config = dict(
    d_shared_expert=0,
    normalize_top_k=False,
    balance_bias=False,
    lr_router=0.00077,
    vocab_size=2031,
    tie_word_embeddings=False,
)
Below are experts of layer 9 (counted from 0) of a mixture-of-experts language model. Rows are named router (the router's row for the expert), gate (a neuron's input weights, with its number), up (a neuron's input weights, with its number) and show model dimensions 80-159. Each number is 128 + 32 x the weight over its row's rms, rounded and kept within 0 to 255. Numbers have three digits each.
Before each expert's rows: a language model's description of what the expert responds to. This comes from a sample of Wikipedia text that the model never trained on.

# expert 2
Description: Non-first digits inside multi-digit numbers such as years, counts and times, like 1-0-0, 12-6, 193-5, 7:3-0.
router:124143125174122112094148076112146138090124161117118108161124155101125110162108104156152146151099170146100109108113088176119115130110081141109176117156105089095050142089180099162076072149123127105139169056151135107154155105091093153116183095
gate3:195116048170187166193077113056127153144087125089081127131106159172088065150150195131101163111112068155141152117100158153149175120093065120115122156131128153087144107089117134119158156148085143072074093163154107162131111153104167083130147128
up3:148123109158102054157137115143110105150122121124115150143130139138125110091150160074144156168109145164092158123206123145124154154172167086124145069135144152141125112157139147148160156160143077146133205110161142076142069141124148141115114080
gate4:079104156160155191102121133154129114127103109128103056170113180127111104109125142094149147099132140167095143083143083123189135144103103110164089103075146132169086094083124134140058159117097143130124108117101151109168091061204150196155101137
up4:135150125129115162159122106155116122129159116133118091182139144144075107126066170078142101125160131145169152110108156111173117131182148156110181088145078117139160154167068091082068105195152127120117137135099130165153065118103091117201121110
gate5:176154141167133135117159180096122134156090108149127070142118175183124099206158138143112110152091151123106133085079113127098108159099096139063123134127120126100116147102100158086127195173148124111087150214083113077172126084130081137129172105
up5:160145139145176119057094116090085135146110220174118113122131144164151108095168126141131155135221095070170077146086107143134143109181161131110157144174149113117115117129123084042106199167163118111193154156146139157089100164141064119155114137
gate6:185179098127114160094092155076114095159158133161108128096159110102167139034140142116144093131090123136157098119084124110089059107106098175150131127154072133119107131092111142176147135158150145105161114132125152085091103118121133161189112092
up6:102175138062150155129177128114077093074148151131083117159170151092162177107062106164185092163118145141144157099162081141062128163168211097096136141097173105143103115177127136143159156096134091096150085113126150095114147111090146134112117152
gate7:125103193105125154129105100118117168155108187111083124183077108100105102109146106108134118073127109156065123137121147168164157137101146127070103085142108155131159103110129140162115121150063142093108173048129081162146134116131075161139105132
up7:105138141140096090129128086113097049165109138153104118118142152083155100157157148127095135135174105148110099147129159170173085179117174148081092134074117150104124145161077113110171139120127171155122105097130175137127077142139131146113134163
gate8:146155132145154138122176101175183105205068094149086150219123123127131133131145146102166119187102078115081109151143091107129120143126216124137145172180134144117143169165046137122150154171112142141100146106157136148120121184101097175076169136
up8:103122091105099116116174135151157076082060141149096106186178085131105163173135074136159076106111140127087150164147096112083106126160153175209165110108159107115106058132125127145137100101155131131162125115107115160109138140109108064069073048
gate9:141120118187152100116158095098180139092107095206107122082112159124159118126156115132182191146133124115167108177084099160093129136114115127138125117214157121143095123074085093170128158103096112086188124138126169128098129108187178161140136122
up9:118097181130156135139147144150158133139102082127109126123166171102103160124102049189154090127108097127161124185077138129097158142082113137117072165079142123196140216109131112177115128086112129132149114157153117099100145135166129151162174138
gate10:113074153191180072126055146089124077122188104141102145124105108157156168110116141089112155114124154109136125147131138148138164133127098148115121157088062114158107090136147177128151075148104123142076110139186127118108088108108116136097088143
up10:101146170133106158094111129065109068087161134186164138172151173122171177173077165157095073176136102093056169113129133103147132157134124096122123141118087123092073156139112129090156136163097174089100115102108060184173133169120150112118125152
gate11:094138155194118124134140137122149139086091105169140127114135161108162104153144114132160066153109139103051170070101106139147146118117132145163129156120102173117164181132073145125182179090144143160170131135096103124123173144173189133066141131
up11:162106114196151057099156121131147130130146146071102120120172077183075156133113122149157103153198171095131151141138176109145098116184165133163168130092121118120119126102129097148152079111107083202137168193134145129126087134078148093136065119
gate12:179097156161181176161129193128150158148135145113156074107102135100096063113078092146140077141160180138197165100113110099153104181108136107136147089134122119158136131054127107105111107129161137113100094097082086184173094180096086136123128152
up12:126137079171156099068119136081054073124142141104112124143157142164098083143135152092150121087139178149091117158137162214107135116146146137090138180122150146108118149172145201132165118114108086127139171132124106101118188113123087145153159147
gate13:155101151157095113128163149141084103153144101158150138151170150148055136102126132167085202130168106137094076171140176161173099148128136132133158108101107101152142170139126087159135117154109115090153158186134146102178098112198077126061111139
up13:062151105139097097138135131099094149150138156099112079130174157117138136174131110088136091100112179089144148126089127107174184184112090122160165101178141152118144164109080102100082140157112120178108148127135115172127187122110114162135151242
gate14:136164135168137098148108129119063154146154161140194132180113067220131156151129113145089165108165144103100127136117159156103137162206137194084172167114127115149172179139134121154154120051127088164079081145106087126155188158103137148114126155
up14:090073125082081148144106092101107155114165126113166125126220165090160119144050115137090144092099181088052180182140184171126121066158121153115116112149181119170096121125123116092079130123139120169118087139188164127160102175156170152165095119
gate15:118141131148074189143131119134099101137127104130121155168150098050142089135143122129129105109125122106132125146068143158117153158108197132192143167111115085094155133123142143121103113138119102056130094106125115185160180152157091145128092176
up15:127125117132100133093163171150206140017125213097147178168140111143162097144146124125109140121071110087148157114137176188121146165119106170169149140126143130116116180162099151065101131158120150122091137124113132088109147094114106163055132136
gate16:135169135084129120140161157115094119134137185150127147047132149130128171064137110101125067182155117102095141112191136130102125095101157086133130180127173133068099118155135093069151163121136128149144133119115143173166143170129180091069113119
up16:123149141083121154114153117154125191184077176076101161125133159147166150160110114147080111134180108132171155125058129089104119104124101089162157119111131148128122055117141091062161091116128196106121123152142095141066144158130130098110139109
gate17:170110138082165087087115122114125112102140160098103096150116096149110175132083146147174101161178141093142093122151129098161158094159099171113150147150084120105172112122103088094143169101103135147170167109139135087146021095126147206178092144
up17:173070141117120116087128144083170091152152152096097128154128079156092120105133071169118140123121203131146125164091140116106076137135099145120133192177169147111129093091096105149136118171070117179138142132140153122130105100117095127162101088
gate18:147109101150136132108181136111117142096171123141090146105046137136145180175102120131097131177091152146153092139139068081109182177155137157102181100205183087110144126077156223133113162179107139139173118110109116142131131182111098147134096111
up18:132099187108154091171165111179107168118146089098121145158102072128106123146135113196093048137129110155106087137145118128123068188118079179103172149149217109140085127089165125077101186156126123140093140076161120135144124157130072155150078113
gate19:155111153144136083190142092200136119195074126139113129194157081147165120120121155132136109168144096149187089178080133097146054115137146124147178166155118138142103047171043152119147144166105091100147151070172154087103139135155145156117118151
up19:112088116144033099166146121066119104067091167115168102068130068103122155148147110100125108138082102156104143104115151161154129173145137130152081139133146125088108142135145113178105154165091159116056062163114104115111149126109133179120082073
gate20:157150108117121098135118188157131102114192120155121111128073144155173117170148109104136178132117154174089082098161120169110178114112145081117140147118087110105149193098168096114155095107154094110154029105162101152129099174186114144170150118
up20:144153139122064069141181143132089094113197150171138163130135113120147111129162163169133039063193139088137097170135078134089152135111143140105135195141115119081176122132103147126108093068133142082145202158152120201154126135106067141126097133
gate21:116115129101074150123087137137134149127121155103135144081134142107099160146113145130167133174123097136107147143116144129122150192150125144156152136090099109141091072166185089119112112130170110107151195180094124123164140123110110055071154098
up21:075130117176131149079170074149131109048082098121118097110114112114110147128068117119166129126122143151126115185232098121119170088130138170151129066171148160094138186095132171108109151136129145111213109172097130093104112102110094085133116106
gate22:174108129135169142079147102107160138123148189129085167105177100143115075112118140130190108149196196132073133138081085089106104121110149117106124083115091146162099104130070123138162146148116063128133081157134109116077125156107143162147113111
up22:137170076131171131138163168153105196089156156104138168134141106185163095091168099126128163141146117110116116100130137138075213146103105143171131086210118058110104129110105104185137122192110111152100131120156133139119156080154149141134103107
gate23:113159176109172105081139162170092128119104105148133130085100101078149180150133151160105090071159201095164055168147132109131175128108097103137131156129130149097082070096162139100191129101149108110139101117142148095217159095177088152087068064
up23:106077108185115195122082102123161201097112142162078120115126121113110090168130069093106160099121048155111132086122113124164167131137134153131096183106117120155134125185175165103105080105145157086135145131086136135106129118097108061102085179
gate24:163133104089131159148108153105116136091118144114127063094112147144062158143145096120100035133155110099072184125136121139173130193106144135126119147131120094140052105182095110130092113160161178172124162128122160121138148129139150142084134104
up24:197126116190148117093129123143110147136119129088098138146114086105111167092187128132097140085136113122212058122095142112088157131159074139130105110143078164085122126089152099105142136148052074119093150149128127139122121097150179169138108153
gate25:051127103111129155105114111144165133100138159127139149122157137132161142166126152073152114106072075104122153103151101163147160161142131130135121130174139131157109130166099157202108120130154204118111112065158124082134167125121140157174180100
up25:128047120137063141122126134155133164111088179128106123103118198162103162126154130066110167053108101127180112150105125123110102112134157159078081113131126118127133067193091206147100141080147119133129136097146124112164161111079139101171116083
gate26:155124160129116107140131137120128087100128107084130057113114147143121125111060131101142131132115102135136115125103152178096110081095165137107124104139158110137161171141099107140133138112159121102102099138077171065166116112100077160189113061
up26:113164098137071147157120110114111133098099145116079150167172176125118122104149159094094163177138082188145100043137164172140141188163088080131061154135144102084101120187138123150140105198122169172121159101152100145077112133134164098146074180
gate27:113146051153099139155118173155102119150097126151166115050114060126101159116087138168153117117135161171120087143153156159162162197074113151121095128102150157097171164153095165105101145136140102156160113149130060086129190105136094123096077151
up27:127109148139161168135072183135170115197162138098149133076108113193181146133127135119088149128139182110151046149151149114127131116118136089123085078088158142143151124101141095138136081110114123127100192135166212064086105140138131149112193118
gate28:145141179136153068162111176100167118161160127064148171155165116090150153147122097133081140056089115094110135093034115105117165108099083135110137090089135078121120122109113088148140137100121132123086136138141103171156145152111138209128049069
up28:085168175100130127124092074138159128176155130148126089118103142126111136144145168033071174138112114062080145173117081161111156096087149157161150119123146107144131187146103152114173090139144111155131129161118167128075168085099152142116136098
gate29:140136134113062170140161127139154100120204118056153131160095145102186071129064133108123165138093163144186110095126096148164185092132160081155103133094162153146101151147179153105140116125138117114113114112099106100111176167104189090160126119
up29:149126109093152142160183118153070111090161144097159134181066146142174123128193076119131119148115083157148166130097183090081182124071148086103131143117170145113052121118151173119144119065131143141108149119170181168140094119114153065140120085
gate30:082126135196182111155121121102134120131106147139173144152130101074142129094126134171128104123114189070129111155157171147081132124160111106173150110117157145109158208118154120131088149071140127126119123130042118139189102112125121118107119127
up30:095153144070106128168092134144104186150134116194168198114195105114098130152142135140132092138155126169162155127157135176126123048131062092125148135084155165119104151058095162091142168047107108106115082122143144126169131173103151134154111153
gate31:061159140126173101099154167130130142080073190151110092162125089115150160137130140114145148169167089161075116095081131083086114074112123120186128146171139132090124082112121145090156141177151064122124146084086154086144101136148163108134150150
up31:117103134149136115120099145087103089104129183153088106097139072143132082113108146158123130135175137109141110132076160133109146089145061054151122077128159033095116108131169147070085083147114090164118112115116131117103123110105148142142141149
gate32:120115122167056067098198137153137086111141185151120094161130155128070018086072095139134153187141144090150113152074145160091112173117155160097147099121109166128151137113168136105129193109090186072117120131141150113146176103114075141101138091
up32:153167118122139130098061147096156177132125125113137137098110080145155176095118178179183133180125108110092100126068170152166161134134115103165152129115117102159115136154073105164172106049190127153179090162093131109086111190148152109151157103
gate33:163118154162154177125120100084148153079155115173098161152091156150144127167126145109086106127175159140100139160159078088143110128132167133034146129140134100113094145057134174148040127087106151109102176105088131095051160163063135126052170126
up33:144147145124137097153176131150115145043164104215111155112099109105135161193105138109141135122119110091053149144112177103159136123148146125072159126124115119082148150120065116143166154135095189060129115096092087137122150137092168166170145179
gate34:193200141111106079123182088178110118072119121153120175111142130105152176110121152132114141143142103106114143190065092178134109128135141123159163118145082089147125122160045126143166091089246145126133145083141144104094142134168163106076181141
up34:108110139156138133110160101124151142143078118177117073142102089076126159116150075121165098078091176139118141208181096192144176163094148120151071130133124165094076111182198170133102159100078122149110214128144147185155065168134135114128085158
gate35:133122075077111047123095104206118131111139081123136097147127098153071118115145112142046136109100142180104122110086120113099114117170112188109149187149132171058122162106080111105171104089127143114072102095139151139178135142101132147175145077
up35:121131087118062099127166085160113196090153130091170142202118180082076148153132143099152136118195096102088140165108134126123093098172151158099117125131088073102148114092114099127156131147108102134142070107117131162082161070087117159140142136
gate36:121094118157146137093108107107138104184051176094133126115115110113153169098148071179149157044183109140107107109090146118091164113139142146122077115085129129104100144130122153087105121171129137100161074146099131154096175151171171088148071124
up36:070113111135083139101096138097106133092086204144112073125160122093192139117174135096173105094142153148135103217124138166200107143122122163098086094075099184117086116109185131094119167165161136146114131123181100135124099160178108131134127151
gate37:139122150110161106117146114122164116170090143139130158137117054133165158089115121141120120131136057123162126127099086086134086067114186165159096088097157122149071135063095127110133137132135122151067063115078147128100132129091125154131113074
up37:092153123121135149078131120116128152132144161095105128179130087176134104109150146129155094140095138156141119160108154081120153131140184142192150116146061156131140146087160084141126063174102120140145078110128142173152110141071170166153074080
gate38:073116132098149167159118091116106164144094192096147062107105147153096129146102149151103197162117116119047140093166161114154103076119110124148157174153185094129123165157143114150189165084111178118130207117162168123088134095149158132139122160
up38:119062129169141085088168097142120106205131217124128160187103116215152129135115199103150147084135125121091128109131157113110094130165143118157101154139156134174142169132098097115132159185157126073134160097107131100147147171122103136062134086
gate39:112087182115095178161131120124118076141124103128151093104097101183162068087110149150072118124140122106094096122118110116107155126135133104148106099115131196155144167109073163171193112137180109090117153136189130106096188060148118155078175118
up39:166089086098134125103074101135109098099187102090135169183183179059154173068082140136143163104096116060140176115111125115111158130095103153120174095079109110126092120113136111087117212131154147162151093085129141119143130156128109139137157154
gate40:096103139109101091144139113178074154126069160108096119096160089119143127156113125121090129100142060214103135100126179159175131122147094140083125113088145155162102151116140119089092123166128116115127130139122153121085123078057107142099152170
up40:179131093129077134100104156141167165127109126105127090068166135098086115112153186115081177114142128143161141159149113111109101104102127078112153188166129122104161178152134140182101131090200121087100188169188082154165110147122157101163097180
gate41:130148117175131159084139100127109172150139157124115111177162112120150201132184160208141109131116095119158111152110175084183132127172132164126167167105050145190092134115113127219078137128100090160106139153125149125127131146165127146147126176
up41:178130156131087124131133115176064124076231183160106202166124161135122104133055108106119162117130170190138119121114139137093145113174075055123088135142134099168100162186086113129099144084098151122159119088121104168163188096119102116126143186
gate42:175166082149176164123130118135081105103107154099113127090114118148123151130178095097154126104146114073153138143110091153081081107163128181106070134133168162083205113156113126114132176140178101100121131159154162185125168072165103116093150135
up42:081115183094149093070136137166166176151144166150102114151156125134132111162132129170139144061107199139119061061119124166156095077120107133068158143130096138121095114126150148083114085090134092110163092112166150134158160044117185165163072084
gate43:160179131157105135141143135115200171135125110178110095164240152143133160181105218107085151119130159127095096162099086103179114132150102099131112169111102129099156149093084099096140132123139086106034125163145165074118120127160103146162174129
up43:146019111142081149164092125159141120115097118154132080179099134133084178148105075118138128139180076155151151119131127140122079097155156139055107137165108077149150150110173080130120102054120112177136084145087116148151153120065140116098093094
gate44:161146108140105139086157120132122135187212180127177076113179118208105090166114095115089139117166144127137173072106166021115149157124136089145156131191134129123177172186141185108095131196159135094091163189155119129143114135144121109093146141
up44:147163121166159121159190125122097088123115113124131139105113120165072109106153130136100201177103147143096160117128140129114112070102050136115141069086096114143136179094119114142124118122107076152089080151119147177123166110133168160116140078
gate45:138181177134162134083108139146118162130132190157079152086067130135131149102109154160137157115130135155128128103090093120105126123107147118086152164127088142138135078161120066157119114133126144145067111117099171074175116148217168165096091165
up45:145186180100106133115147104111105153130125129113106112133073144125111170157121158153121092170172062125105083106131065123146110167070108143154094077111141118101118114151111113100059111092146170128145187136185174087071083136198152195103132150
gate46:066146115092076048131131141098120070150155100172120125120161132120148107172082181079107130118096107156137099119106162162116163154113101137142087152156175134143060107164128086079113153169172156154059061108099150071052144189108129138074155106
up46:146114136182115133115095095135115076096099146072164146101140128123176156143176129104049068168147121087154186134150137081152148164174114108109133121120081194128104128141075155133136049112103129128168141192127131118164086173130084076143135125
gate47:102191125133165104110108107099109204086081100094116195127089079169089129144146160085151124139084101163103097127153133147135162149132085103141168101099115133121081109136153098100157144144125144096125131111127170066127124175102106127130125076
up47:105147143146085111142147068170098086100177107082128116170121139113154139086094084190069144121113113098123111089088070099162148138196233090110119125122157120168085126113116164155124137143093125092169111127156157149140158076169175095093136156
gate48:079131176102123180085121094147110139133154106207164127059132093106085117103137106114148172100087166124187136124061146136105117122142136130122148124129099108164150162158116147093094131163114097087188122140054094090128075179080155136124124166
up48:106145142137154116170181055112155111188237080183157126086118149168071118125160094138134099093114190130057108168065123155124142104108133110128131130103087172064127176157106119135155108134111096147107171139151124099117120143082156182086114130
gate49:156134118142120109168107121104073153096158157160129146130082141146138149080116202113139112182123127179170118159092136054128153129097140102061167140103110119169103075148128170164180142093125120152098102157090129137154147123154164124148178182
up49:103162147137169163095138097149135170136125154128160122100114117066121113156074077124077146106125101114109151072163193144150103156109141167111101122120222111149103131039111120131115179155123157146139161096189131121150135172150125176151132064
gate50:118117088138088161093098125169142111158145153077122062108113153100139156145140153123147141120111127112151157085158145165114085124201104149077131136155124181117104154178188155091118091171150126124110154135115135116152081174159155148100077075
up50:138149137108076180105135135087126173121171190132158135126214130118181114128157096173184163108139098148069122144092179142098171097172125094128074140147114112130096116109159074122141148198112140127123119116059116115132174171123151175098047183
gate51:156130171117147146140122104137150113152118126047148120138128133142097097130130087121163165098138070076179123149130142082119090132127132134111143134104178150119075127188141119131128115144140107130145099121147178137074077145170111069133104141
up51:094141100147067157187077142112131102153101102062157112198169166163121136091147115121151183147103153073112119093155187134171061170086156102135157102157134129125131118080135144129112121165117130129142147144130111054100168162124090115125175149
gate52:098143188123088148146125121147112156115078166099110124066116132179123164075135105079119172196103141156107139124105064172147158183125127140162118116073093152145095103098144163135101122109108099136149093159123147090146188168132058111105094177
up52:108055146124166120092138114136117091104083191171112138124040129119168166130155131136180076129113134191109108199118155146146172091165135141158145118166115118172122158164144169150084145092127130133138145131188164129143114131155186128208126111
gate53:166157133087099130161141099118061124127113158066141070165109131100118144121067188141145084081198125095137172063110124114139086173140077128202118121119087074069122164128126160136069114158093124124060120083114115128167119189125121182097133144
up53:129156143102109111115148102189100160132079132125083118068050132102130130086164169104111119119123109087119106102167099140153064122146089120160110121137161095096102105123115131069060051105111139140077079135123153096103143111156155154093168168
gate54:135123082080186192116124109109073036125149127138099119115147093123124191154191070106108125110152149140095150149171114110139125148103135128168099097093209094157149125100139133186149059177174121121139114081123083117152126124127114056132128137
up54:111133083149107149151072144074201145081106087167139162132145121136128129156088154077112153105164141135093089170063173140072157136098154151122074103203153143146107104135143140088186137144110166086133112094090179124138082115132163168127125099
gate55:180140084145103133122176060158109145138180117147155180121144097176173141122105122100127163144128168146087164135129141159133116107142077089105170110144142117168108190146102084135150127152071125112148114088125147136137179171137154142126082124
up55:135173095096057150140095089098105126171182166142148178139145130100065165109131137133164192072084135084123131147102168135129164128203098129093160159165113142144084151144129149138066141115149136118123157125126137130080122166116136168134136097
gate56:078105164108180168141126131129167114137159165111158082152147114077148127155087217141115125175156111094120115179097123150137195141137137170192107089084127134110132110181125138174139185125123122141088135140154172119108056094121183135104081118
up56:131133122099130106152126115129139114094149086129131135134098112101129155143203158106150140146138171136079110142048104158074124088152141133192115111109154141055115169203224109145066152123104176151114189123116133121124083173110141160121068120
gate57:137096128102121100126127125111118163087126092143143118109138166131089171154060115102144171136116172189144152096136164148108084089156185090106140113142148092124084168159166121087106086108155171100171080070106040140084138137171118088192159144
up57:138170099132149097099190103148168092100084142116090104145095126137161119126166142102167045100119043154123125137097163113115172115144182110151125105097124113125079127117087164183102128156173071151099189122098137155151175127123140132083112089
gate58:132137173110179134095169047171122148146131143173121138146166143080161168049118135149174099039110123083176148102165094142177117123160169079110119068193085121110100131112172123102110145152145125091196170137136144154147155145177121142134200133
up58:106182127131146147121131185110147174122113153120138155136144109134162106117104122162085105105071184102157125177086119107126140142140151150152100135115099183148172185135138108150106144107144166077116143112093149103151172143113152145220085183
gate59:139167146149101064154138111127113119170140125116127121140143092070068162082176115109102144135151129182170091057150063144134091136147092108144133116135144053125160166137158187139209136121199140105040121130144106134098073149129130086125139090
up59:136151081122102131115120099073173132158153089065111078124207045121150093181131179108138158075164148082102173136131115115123162110091154099112112116150136109116122113096146115095135139119139099147160124161110201100105152082159139174033129153
gate60:162056205096172186111156146097136155114096166083173096084124097120162152137090121118105110158162145135171136110118159069183111138124165114136143165128125108110064168122185146065101116099151106131129128146124153156144103080124165064208093147
up60:106165142137127035166159148122092154152150137173049116102139112177093173083177116136156070133113135146096140180135091171081172103151119180110137174144174121109172161106127092131138105142105134126086116095175133180137131179123107169068151105
gate61:157120159121095119154145125137114098165134143129108104146148062111079146157113056137128139095122161122141114102102172185111123142172115158114212162162126134082102051107084089117124073087163106099048112149088106163162095197137123095174136136
up61:150129089092159133147103025102128125174165121086131171135130103111089125167163111139113144106114151075116086159107114169094157127157100209118106131123152143075102064143049123102106158178092084089121085156141190087132127140076119149077117074
gate62:134111141173152134150184114138139088127086125115149128108189108136151133132138131090087155172061070117143134148197097234106166153155130239144118116154141127102084095095161147083137072146141167152114130073082133111177082089151138136158087118
up62:173087133104116139122136120046068130084144105067146141170069138171134125133179042065119094098149199162137098147082126076102122119118095079080082174166067082143162125081086127101135124155142094118172109154152083185085128151129133110154128108
gate63:125067191105094132054086090129116025100134091131119077175092094103135159115129082113111102128127093132167101107150148130151136101146124140096120086122126163139132123119136112175104125141107206154138073103094079117198100154047160132154144084
up63:145197161097202134174102163122122164152095179134132117040131120121080149148113113064144103108195136132125094163102118180120157131103194105170144162141107110197104138165089162122138137147138105094085181179118184111140177153132162096130130169
gate64:125105125150191178105171098125176104124167121079097163126150132126161129143196147124146169149115150166094104178133124101113158104077125144125151108079149109122107081108164171160116188190107160123117166183095125144113081064104064179110146136
up64:170128195201160122137139170095090089146134067134138104055196179171163174133108099090106150150157160123159123145144175145106132077125102088097096149224069092173132064136099087110140130039116128122137068144132145090112175126133153113116196133
gate65:075130166154081096169168137121154119138109068157106117125174085098121090117118104108117145170099133136186136149069153105144091138154141110131133093166093076154094088086146161140170100180190150091162119111180130145089103142157124068151067096
up65:120138107205117157133137147109108218139106088110097081157103107097081069094107162148178137167149125134128140148100124115170120121127090101181093125125122127145096110125151136111103142158138097062075193113155137088175115113127112126157153128
gate66:154120121133122166076079129067202110177144182169177083102125144083139158125113110168093144124122083081181085123097155081131129093192128158111168183172108163175168051109136159116127055147138138104109170164132131132137099113189151154158138107
up66:132128085088134147056105083130191168134112155154139106177105169067168082129137118179125108143111115079147153170130102102142138100186109202140110139151117152109121125064155053114122105169140140067173092125170111137163225132164101179125109125
gate67:121123140175118111159196102101133119126169115142089078134122102113083146104171081054126151165125094126133137137142137144149112086219093189173111129108181102093137134124181090076080163184086135143106150117140097168094161081082115135154111123
up67:194114150175132107113112101149121086077175105104138130121133117124104166183165173098102122103099121068157056097140120105151178111119159145188178049141098116116116164117117158133178130100133159153109176150167110107146107151118073121158113112
gate68:138160066163137107090124104143195135183184154114150021159144154076176108128184134099112182073165136144092102100121119101068146124144133115131099117119160099152057169056120130105173117153109191146140041121166130098110136173111140120118113117
up68:135172142111052166112131129106154100114122137155047138178085109130166129169126112131118139102111107108109122118132103182190124119116099126145114156144157150120193122156149166097098118083126150118153180106089097196170083119142131181098135215
gate69:095174137145117105148104133105092130129153134169149121088131107138112075169097149203131106147153128123119148139127180161166126096100116142104120128178113106156128134130056094149103138113135156149162138119165072079072090183075106085111122141
up69:163050132175157066100071124102107145118125163150117111159118142112094116053098154106106119101133108127139103139129109088173122169160167122108166096162110137170089126124151164130086168108167087160095094099097141114127159127156159124095076120
gate70:119118084186134105165093165102185146075094161139128159123130097142147110152066171103096141066115172111130123092072130148128094147069135140088091137137195101064115145142147181099128147170093159184111161071151105178140162175124100150116139166
up70:120121113097070156140105156177112105166151146096167142140187171139191066124150116095177117160084117144113123099105165170124109109094147090112103113146166143172124073123113026170101118148111184092162140171120149150122157093158097073141111181
gate71:109097119108127116153151077178155171107124130143092129133164146177135111063209178102150178153127148166143168119150149105140155131131050197139169148139109171085137118169063112145132119147118104124127107122209140131188135094098106106151110141
up71:119156111151115109063178127141160126123130134124127153104155159161079067101120147171125115157104106136131178163108132138162106186108116189192148173210139092148130123113166132093126103159103155101100152125113145109152167134079132122141059157
gate72:144078197079110072145071061175113160134084128110156127126139112147158161127115088201165084140130131125154129092140073141116209122140089140118107098105112147081083134125086084138163062197139116147108158120081139073127117130181130150174117107
up72:106142205137138082109144101158115213093192127157102142167068177117127085160094100144160113087138132165080108215110061139107113130102147178131092091148168137063131141087072074143138121109153149115079136170116150094167120114150144174105106159
gate73:170160116126097115111117144101136119143142155131111151178121162074125119155154130068163085086149145130161102139123145157153100127126170119116119091098142183111154077116128200116177161084136101094167100116161112102171110142153123078105039195
up73:084096087164099222162137161128187151116156104167166063030136152142139139134091178152094149124093135134129162109128163167077160151154122185113177172148097199144080080089100109113115144158143114107065090107144158116080157128119112078123202137
gate74:181157072109193122110161122093117167082123163060113159145125094091097088059102122176143081105145127216204080111187156132168188116126152155151124193110144130149150097115181154121113210080123070108075075131136128143119155156107118156158167127
up74:177095189169171106106100177132148150162097155165118128135124096164107180216078177122115154076077163152122140103113167122141182132179137129096091171130106157096088128105091093096128118116124140136137134122053170049145101130141152092211151146
gate75:157146142118158107141088184089148118090075135141092090052128135113071079188134065118079137083059115129131122137132126118174161161070128154127144120131104189122120121169161146103149094103146125131161157089136151132133220087078048141154118129
up75:116106161154077113115155081215075110189127111096075151151141093142135152100091156146160180082157129114115194085137131131117100128203127149087119128135133150183044116123088171182100092142111117168108198117094113170173112091168096116172126120
gate76:109095145111157139104143109166089100139138117146096144133153141089104083082187184116114130137106125129093147134150162155162135123118167127102180096054112133096126175064105106146059143159156106160112217142106186079132122107153145183113104076
up76:129084103092162115145099126145124175127169126139184167139139108083167159096142134147190069119134118124131130129107143158104133075160149121156150137208162149180114087126183174073103113082042137091104108113105158147160115173090140131201123160
gate77:172174184062139100133185180117123123186069119066097102127149075159167107134180122047083138103133161139102119132115105108122146076066121066094119087121135095156150123112110147100090088073146095144131080129122123118084071074124137132154093125
up77:151140123169118158141088129141157120142154153155126097107074157106109103114124136078136148099073138118131133109073137067113144107131161070093145100104120152128135101097128198079136127068092098158080179185153071175177124109151104103159179114
gate78:058157133150122164134129103115110091081149118128128079133174156147107185114020083144130151128106193143099139131160133114094098160147133135173108143107109147136159146158145153131144173195122179089075164147103117108122161076122128128166170137
up78:131173133109170140125151164145145107100155086138072135073134147136170116109165167109122076180103100094121088145157085111075109144193104207127108128040133164177152125142117082138138085132096081171174093154096183101079112130149116153120168122
gate79:116060139129111104139125186128157120114107140115169153125182131131153149180128117111190081143109131118196109124125080096153121153125183123168126097137199204140109105109162159146187092146080103115127121161156082153133154076130135143122096122
up79:098151121125115050107080152074142094110121104108128143093113129126155113096201110117108134188162146112086228110150125144150117167143138146145142144028133153098137100178159168142150139141096131103116146121152106123135137104207142132097124113
gate80:111113061130097181140148067113132043201085141097112107109095124134129133104150088176171138101173143105119155089115135092107139126110091077123109096102112110150138148147131182127095095166127103169102124131111151108110099097136218136139128100
up80:118198165112150141072119120130074097143149150133090091127062128138116179084142178132090147201072143096115117166134077090113147106088101119087144101104129157041142142109062126126133073106107154119106138150110135145119109207135157161129101127
gate81:130148085164157108105126117147143115094075114048107158082149083123153093076104181127121144181051185106165104160147117173143149069091119108104122120135141180136138132143135179117147129163113106125130120117088140096187104138130170128217098117
up81:087091081117149133232188092097128136151108134171104155176128105180133152164132196187065191167125120140134057122167142116110128105110143144142091058153130152117102104135090099161077177136162121088115157144135154124136133078116142184107119120
gate82:136062134192094098162109143187080149095101142155195155125113140134084099183163094112133062159133111098096136120112108057135088208114133129133107155159143116125114099106125118096124150167109113108063153103165133111143106169124151132088105064
up82:155122114146146131178122126145110121125120159193091114125106114119129123077137155105125070150117159100176173119140132144194095091152043116120155079083088166082079107096062097074166118059128121113097172171112121084128199130126185113119130126
gate83:092127119049127182093143181096119097122110134095129101154124111112156166134131168124153133094093176100156107122120136171116147086079126166100165172128094148162125135153216113139145106110187120146073140164126090219101092193147168176134143118
up83:150086122131107081178153088136144124127104130149066127115168077097124160131183085043073169087085161149151139207064136130046149132110083170111125136171185112131153097193125122149173069160142078128138165127171150170137084073135092120111148119
gate84:128107152131057127120097112103118082131107101194119135098139131119151137131090087071114098165130130109155122163147092105155111158102151132148176167144105067165073163139146174076117096156166114088133188174126118129167151202123149087133133153
up84:162134156061148127105035118167106186165061099053153114139146176097098161104131128073111126128102139119124111106097089142112130135112133133158113131101156138128159104119110112137137151118076068104160111160146194087120083085141143127188113103
gate85:132178143129100131112124100109211137161108095139098166127168146158159121097176113160204134076129114066124123095120133122145191117179157147175151165155110175149150190164127091189071132153172126141145147112121087153131130149107127113118105178
up85:124056101108106071184065166187110145146119147118123089113093156115141113125102135107122084092097134169165139122144113186140060149089138055100148083166164136097109135052147152125166053189127158121126146123182094090125098129181130156127080116